Weights of a small mixture-of-experts language model, trained from scratch on English Wikipedia: 32 experts in each of 9 layers.
Below are experts of layer 5 (counted from 0) of a mixture-of-experts language model. Rows are named router (the router's row for the expert), down (a neuron's output weights, with its number) and show model dimensions 0-63. Each number is 500 + 25 x the weight over its row's rms, rounded and kept within 0 to 999. Numbers have three digits each.
Before each expert's rows: a language model's description of what the expert responds to; "raises" lists some tokens whose logits its average output raises strongly, later layers aside. This comes from a sample of Wikipedia text that the model never trained on.

# expert 1
It responds to: Word endings and parts of English-style place and proper names, such as Hazleton, Lillehammer, London, South, North, York, and the piece ill in brilliant.
raises: "-", ",", " "
router:474498486474508454495474464485508515513549476549471498502488493516489517412515487484524480486490471482512528493539496541527533491471496508506526496503504557472474451510518511494432491461479517
down0:510504489480464498457495520481520506496489494465508492509491497509515489510460539462516514455465478506532498497472500486505507426477541504506510529528536491449559536506479503511476473527433516
down1:534521490491464504489482498493517434485487535499532503518482518474518489465479484525523512487517452459487523493534497509511506534483493457464514465517498535515513506482551475546497512523537488
down2:512484478471483487470510533476481502481503501544477468523489506517495516485489481511495540515495529494527462519464529488478463488476446532523493507480503478513512474492536434499520491522550478
down3:471499503464511496476498496502482541488545514477482507523503483524531494472531502443496476470481518513502508454477514491515509489471502455542527499480487474537497477509514519446525541491505515
down4:488449505485478488509467462464465502527528489493455482555510521472540513429486482462472449493491514496519543518478491482482481542520470502462514531544506488504487479513519515516474511483500528
down5:494529480519465515495468425497505492538473442523467478517484509468526508518471505496522512474475514504502530484522519475529478547488470522527525454500561548529537512493454471473492475511493511
down6:487513520498511493487503490520488507513486565491484486475508485487516527512557507485528506454530534485533491506459479496551527472550455522534495475522443465459522496537487493498547506520510474
down7:429493489505489521499468544488476520506514478485529467529536478556473519504502477490516440534511516468490518505508480512508503484491509550485459524478477486514499504508539525509520496487477519
down8:475492532480499521457491510471503506465485490508465520482528493550551545527502518476512494533499508539533517514503474493484492473521469542521503479557508467461486515506462511533494499520514515
down9:480489523521474522501519484479500527486523499491534483502483512493445510536511482479527526505513505490480485490505465494544475476472447520504509506553495491510489496470514470528478518505519448
down10:466496471506521473495514491466438534547535514517496508493479528501463527530493503488494473485492482484534490478466490508539502491511478521495533525558485511486532479513512475516523495483460508
down11:443534530490456485488471533488526493469531486512545489491498540514512507494521469481487545508514484483470506509521486441493469530481537521505532492515543498539509513522560499467500464500548543
down12:504523513513506497451533535471523496529516526503483549477448478488524519502498510506505511531533477493505454524526485491528503497472531507425538498463513506479523507449470490464455467515519493
down13:473489490487534449531479484472471516520493535513526509466494498502479475518521516499502477487469531504494486513565495487478513512492444430523538499506523484491497504490488480518515512511512505
down14:537493517488478552460469515521486505477466517484546518488527494491525465515489506537518517531467455503533555490479482501503504531512481526512501500520465509548510524511512501498513506488514487
down15:483537521477470497551537505535513505496497468495513537503517466523501490499524475486513472519532482519541462507504463512492464477495496514545515520490519462476479470533454515470491483554518456
down16:502457508454467493503450520511508520514481472497522507508497523492485536476506487517448515518488486531493501523474475500507494493475492541528487506551512478523444473500510451511445534552481508
down17:517563505494550540494507515448496503504521479508441481514479452534506483520508497513505510486507544511528518486515470556462485498509506514472474484457489538546473508517493483521457526447520480
down18:522522498524493518508543508530497477527499520511508463519487522528518473510494493502508534534485509505534455500541522522559470477492524471508531512497466525459503517524500512505473483461533507
down19:471526471510500443496470452523489497465529528494535485520512489484478499502521510520530492479454473514511536462484492506501468504457496500504510526506514473482466482473523490469548507452478474
down20:504487518498490526487500501519537514515516522512533504532541509509510525492559501497517484527519477519570468502488524497472479471506528536485487518484498508469515496470500537483475508549437501
down21:484477496514516521544508550529436488500481504511530508525507486511481477446477505519484500461436483474485485470485485530465498519478458491507507466459472465532508473503512505482492525502460446

# expert 3
It responds to: Closing parentheses, closing quotes, en dashes and line breaks ending list items or table cells, as in (2), "Song", 2–1, ISBN hyphens.
raises: "\n", " |", " and"
router:473518534474523466497461512502478527503524458492495483521502506506541492469507506454507481472487494464486531485499478493520532454471497488552501521541519523498442484498516481509467490455507529
down0:482522533501478505488483494507468495510463526473455559518431510473525502478486485510565531507556510489489535469466518502483521481478470537477485489475475499502490518484557499539491474510459503
down1:483506516462542504530520531506482513540452479469520542492492481542491494524504458490497498464499546516487449478495529477538483517533541489559528528486489499528496502492456506470521501532537535
down2:494463483534511488493526484476523493545487548530484471470441467527506470499465505536486478527500462528515539512517485516527497530544501545521514496472508515498491491513499570510456507536498497
down3:534484514445529497490463493555488544492527517484475481472506509500532516477502495526469486468481523483491526485506506507484491478493519522511528494481500544501503504533478469522506557514517493
down4:461507502506479541499450504532495475503509478456545498488477509487478505488471518510500491473498531492560472503521463461509474484482452479525473504472532518475519498475523497469511490506508449
down5:493537460510561500521502543460534490544492514523494505522513500505476517467535500471487496516494527533520505492510450479500495478517520509443473502488534524479499472510470468503508492473501531
down6:499458528505471553474504484487484515466489487525529524524511535507491479446492504508512502483495508439524499472526522451491476498502516519461509451453523500466482490483483498508504468472468482
down7:462482500435493512507502541522470544553500482517509477536448508498498481480500490526487503491505467461501532466521514503482493523492500444469516465500469520551460490526494516463476503506543543
down8:498496547519517446484474483512530477496516566513529526508499494488506540538478531515528475529519472528497523458507493487548524507457470506491588502494542514496532505517534483530498476507478525
down9:505445500502503439505511491550517504537460491518490500467473493481504517495492513521522483498530482509514511499479508452506469482509509535470465483509501519536477516500525499505483521488523405
down10:475505515500491535456482545471519505527467508447505460477469497510502512530526475526533554493489524475484502465473501502498492442477454529530512480498512452501520468480477473470490538498500516
down11:532501482513525509485509462510501526460495491480463474512520512476487451494541458497506524524495500539470462466498484488470549538533535565495532487496525437514509499492520462478454504524522473
down12:484478472490507484523496499493521484516546544519487431465484491537515508491505512525481515495450476499503482535491526477524439466495482514523535480514463466496496521477526510516471467517498501
down13:490517495510493482455503491503493494516489516518492505459492514510500502478504505481475487500555499498490492478488501455555515485475491444459481527506540525510478517512519498470494554514504504
down14:527516477522503551530505508496512538495492475500567523505492529473529504531519469514482505530481515523476500561476536517528488455491520526475528517482515528520461508532476517501490515479533501
down15:525506500519485524523508534447493515478472462489485506487496527533508489479499495500525510472494515505519506460523516453472460494495514494508519514472473456474466504495442495522508479522486497
down16:525455512498460466497484559468521530495491488520519532486463477501493526505486457552516499491483470529584451489476515498508528478490493505517491504506465515516473512495483474493497460500523534
down17:494479445488473533480490476458515487502533505465535489475546481495519470485512513502478469506520477513483530491500478474546569501498469482479505520455494490500502540521523501534521527463474487
down18:527499455501516560506512478498478508506534521501472493514550508506511508456499494511527561416493511537468522498485545509520483486453465503475506519524465517489495482448514541487498507480505499
down19:507505512507471479491533538494528505501465494554493477496477534503498532486525486473527491479479504487491526517473488553545476505485534524484506495496529536473504449523519469514486513494510529
down20:521486514505505488494510519516433526537543506514488486537507479482481485529501529500471507448526517512515548515479505537515527493483491456513472496500525524483492451484483462540442499465486475
down21:494486514530477449502501488479486498488497521503499484501466507481484464477515511510573499479480531496433530504512523482555544532522488528478479478554529490520461522484525492543513457494484491

# expert 23
It responds to: Word-internal pieces of learned or scientific words, especially Greek roots like ph in polyphonic and methamphetamine, log in ichthyologists, ol.
raises: "s", "o", "ic"
router:503494478457549500487498473474469521526539489525470488514475516476481486449484501488526476486473485487466514502517488553552535512497481488501516509481506506509431463521504501522493508473490496
down0:494513491446520487511526490506497517481476441518519493435505502546496527469478492473514533449486509487467487516485483481508536530477489504508461487471474507460538461523543512494468519484511463
down1:492479498508506496490500496498534494494504552508466444521501519508497513504476520487494528472509456510472531485459474486485490492476523499492482511543504454507459508489487500440461519495504565
down2:487464511483499535494498434500484490472472504539515491488503563537524489507477507535532501466498511491501521461520508511493476528494498513450517527476479498466504489538505519513492538485496512
down3:563522496511481482495488492557482487488514525488527511541504441479512477514516472474465527506499517529529484521519495448474485465526485467520502484495500499468531517495509479463522473506506536
down4:485518528484508469479483519537505445456467476515444517491455504514451531468555495516498467517518501512468484517499499534505531517494496502465490500436495489499537497502467543510520517498468509
down5:459483501510490501498516539496496503459475509475532501469494471482509489485472563531471537521517507480475481490511472525464529483518519509484496510500521460501501473502502529471531483498481476
down6:552475434522520473534479494492528469500497468481522551488456474512478502469472512502533506487520499511485492448512470496515527541530491552536495528508519503496537446543497526510489464482500517
down7:503561476489548490516524501489503486502531494496535511485498506513522485537477511499467497466524471466515514503526461497519505504499514536475510474516483558539467473497495459519443495499536550
down8:461461520469516504488460519485510516453485473457512489475541475463491469532499528503474496438505526496481543519461462478545491529466453500493438540477523493493504481481512517492487519505511508
down9:475520535514507437482504507492485502502489509547543528463541475557515500537511481499519480500516513505501507521481495510509501554466483509501537470510461490501503488536515499533544510472476517
down10:515483491526510548483550469468459513474486488506531520512525481477503467523464471458548510479463518489489520505545493476495482498548466487508491538524487491498507515521513497474498486520476514
down11:502503486496507449526510468505482531526500500503525520464507515489501451475507529501501494504502475496490480501465507506471538479508502498477461501531537474487482531544518507440576471500501510
down12:478416487569485467499480540519522474539498497494520543544459489490492500463513462469484505519494484500487481513468487512518528507465510527496497538500501542489499480538524503516471463482505505
down13:492512536528503464497484490490486508506488512479498503486499511497509549494560504480486513526490516487498470518496525500487475473455499464522524540465556553534477483475527497533487545513482512
down14:495500487428513481534487516512507500487519489539450496478452533525446492492510494537522479499505539494487494501523500485475510482527522525490546530483512511482499494487474507476501460510528509
down15:531499506494513442495498481486514521493500506502507506523503482450468503533494545472472523519506488526495464509531485482496516469458464485477501501502508510486449538488476506527497501516528526
down16:507494496491520475532538528534522512483519491462465525537514455480500471499513524566530494521491509500506500497528490526547521464489493525493498511479509505546486468504491485531496534481500469
down17:490479520540530532462489513505503525483500522514501525508529486507458524522487548499497513478517486502480487514497449526545489475461511488482516489477513514532565512490532548503476525487536497
down18:500506528496500495554501492508483482510527499539535510509449540493496497506521436504555475504490469475531499496480504501481485566531476550454483494484439462551526513508465515479531526510506517
down19:521523488530511474514478504490483502485548536506517559503494428485494500527472522491486476504501473526426509488515502498485549495475535488475523530477537473526534478587511484521473517487486484
down20:467472505467522426514482500568503483476458487494523521506529500465502475479487518459512523470482503541468500490469515500475510500506488499527533518483515500476474482519532511503490495514468448
down21:519524538522524511522518539498508534504519517483491551492497518486521494547528473510465476483477529528514495493515447511498500495508496527498507524498519535492504541508513517512529541556430468

# expert 22
It responds to: Inner pieces of Latinate words, such as or in extraordinary, cu in evacuated, as in increases, plus the See of "See also" headings and prime symbols.
raises: "s", "al", " "
router:527509497459495489433492497526457526549532477510501500523487492490472505479476490475515487433460480487506533502543502509505573496483472501502525559540539506505487474518497511526469496479487496
down0:501482470439472474528455515504505514477508475518457532473452467535464493505495546497527487502477511528507470499533525510474512483473499469498502489493530494493479489479499483513551516521504486
down1:495482518510526500461497539500504481488476512491501505516482468498533500517512477500527505492522491481528498503483563555476535444474484478532504453471519518490517471529455516525461527468519529
down2:479470501508547529492500501466530505523453533533490500484456508512502542521522497470531503417510430505518522543510508505542505468484504481479477455485473474501544489486486478531495521503516488
down3:540470543517505486478525493480508525511516471465498492494522491531507544468453481528509488500478483538522496472487444502510489528526506479487532508502520519546503501513507458532480497500516482
down4:508451471518508491471521490510458479488517497523535524520508459517499484527510480507551519521476500467503510493529493510501506535457536499492454472492452499463530504489513445512462514463469520
down5:502467496460486520470507499522532499526508488526497550462487480492490470483494488482494500504527504498519520522455468494513545463505508486519497502506482502499490522542523524516497476490477499
down6:496540454493519519492529476527455521525517493485494520492559529550525514469465500505467474517506517518501534459559497445502485501525472503450500503476506462538477500500527528529518525500483499
down7:446534491467518528554510508504517503522515509471495480498474506497477491494501563496461514532513520509505543525491481516463471481488516549481425499512487511455483502525533455461514483524494505
down8:505524526501460526510554505516448508482490522518521511529491511528480508520471505500525497481521456465527479450503474461507468481519470539499516535490468498520510473473450480459505501507456484
down9:488519494500461504477479509437513492474521527491535486482472506465487517475518479526541487520508474507495497455484474493468505509505441517529499472504511503517561484460485506486521460493505500
down10:467511529532534504490475475506509463509543504502501550489470494484476506503536470503525492562508447477526558509488473494482451481449530462443502536531493498509528510476518499515539492568527496
down11:503506481496479507495488433517480474492465495505536507485498464549509533528512448490485463456524471543474484454505506499492495497523542502528456483514495508527486485481481536512473526535519552
down12:537459472499510484497514517513444459481466476495523477474508511503483475491501500505530473477470480478537502498469517500457486494492488453511470504505483473514497483518521493498503527541488469
down13:564561489507502522458505469480505519515469461523487495450526478483503477510517516498498467529432503470514484512517516528504531492491498457476512484535519486479524526488507466490541536466503492
down14:527518499499489493455542495479521512516501477501515491520475543522522465562455449502488500502508525524515502520472509473476478526469544493520474497544476468508466509466508521478520466473516504
down15:486522494524504517463525511532482493490486513529452481489515539460469503489472520516513517513486531505534484494462487511515483510507508520458563473498504465476473514512487496466494496496527500
down16:493478449503461505543443499476485450506512501476567507472513509517468508494495466504543517516476472477500502475533469488513541500468466487498541463488505514474486463503436487513504570491499533
down17:512487497515500489488541481479523507523549509451530493529532523485465546471498488520484488515512520471472510481474503509494514517475491536498467499481470489480495477504485484506470488467497514
down18:513509471523517530526496489494512553516533485527515526490481445504510507466509517505514503490533477505492517496545490489455490528544484508502545450509485524479509516524480499480542497521496549
down19:510500508483462466511479523466497466527461500525539523487496535469496465502460473492464514520490523566491509483506516479471469539507525480516512506490507519501483505502497537431559518482502474
down20:500529474520517541510508516490439516494488478524492512487512470516483491460496516515508514503466494512500530504453528492524483477573459457487499502469507467472507517498470482484473503474482492
down21:503467473505493521551531525514462468474550538495464512525488483472523489496514546549524472503538532497509510536473484543533529519483559462513487505518524478530458505517508482484504490497474536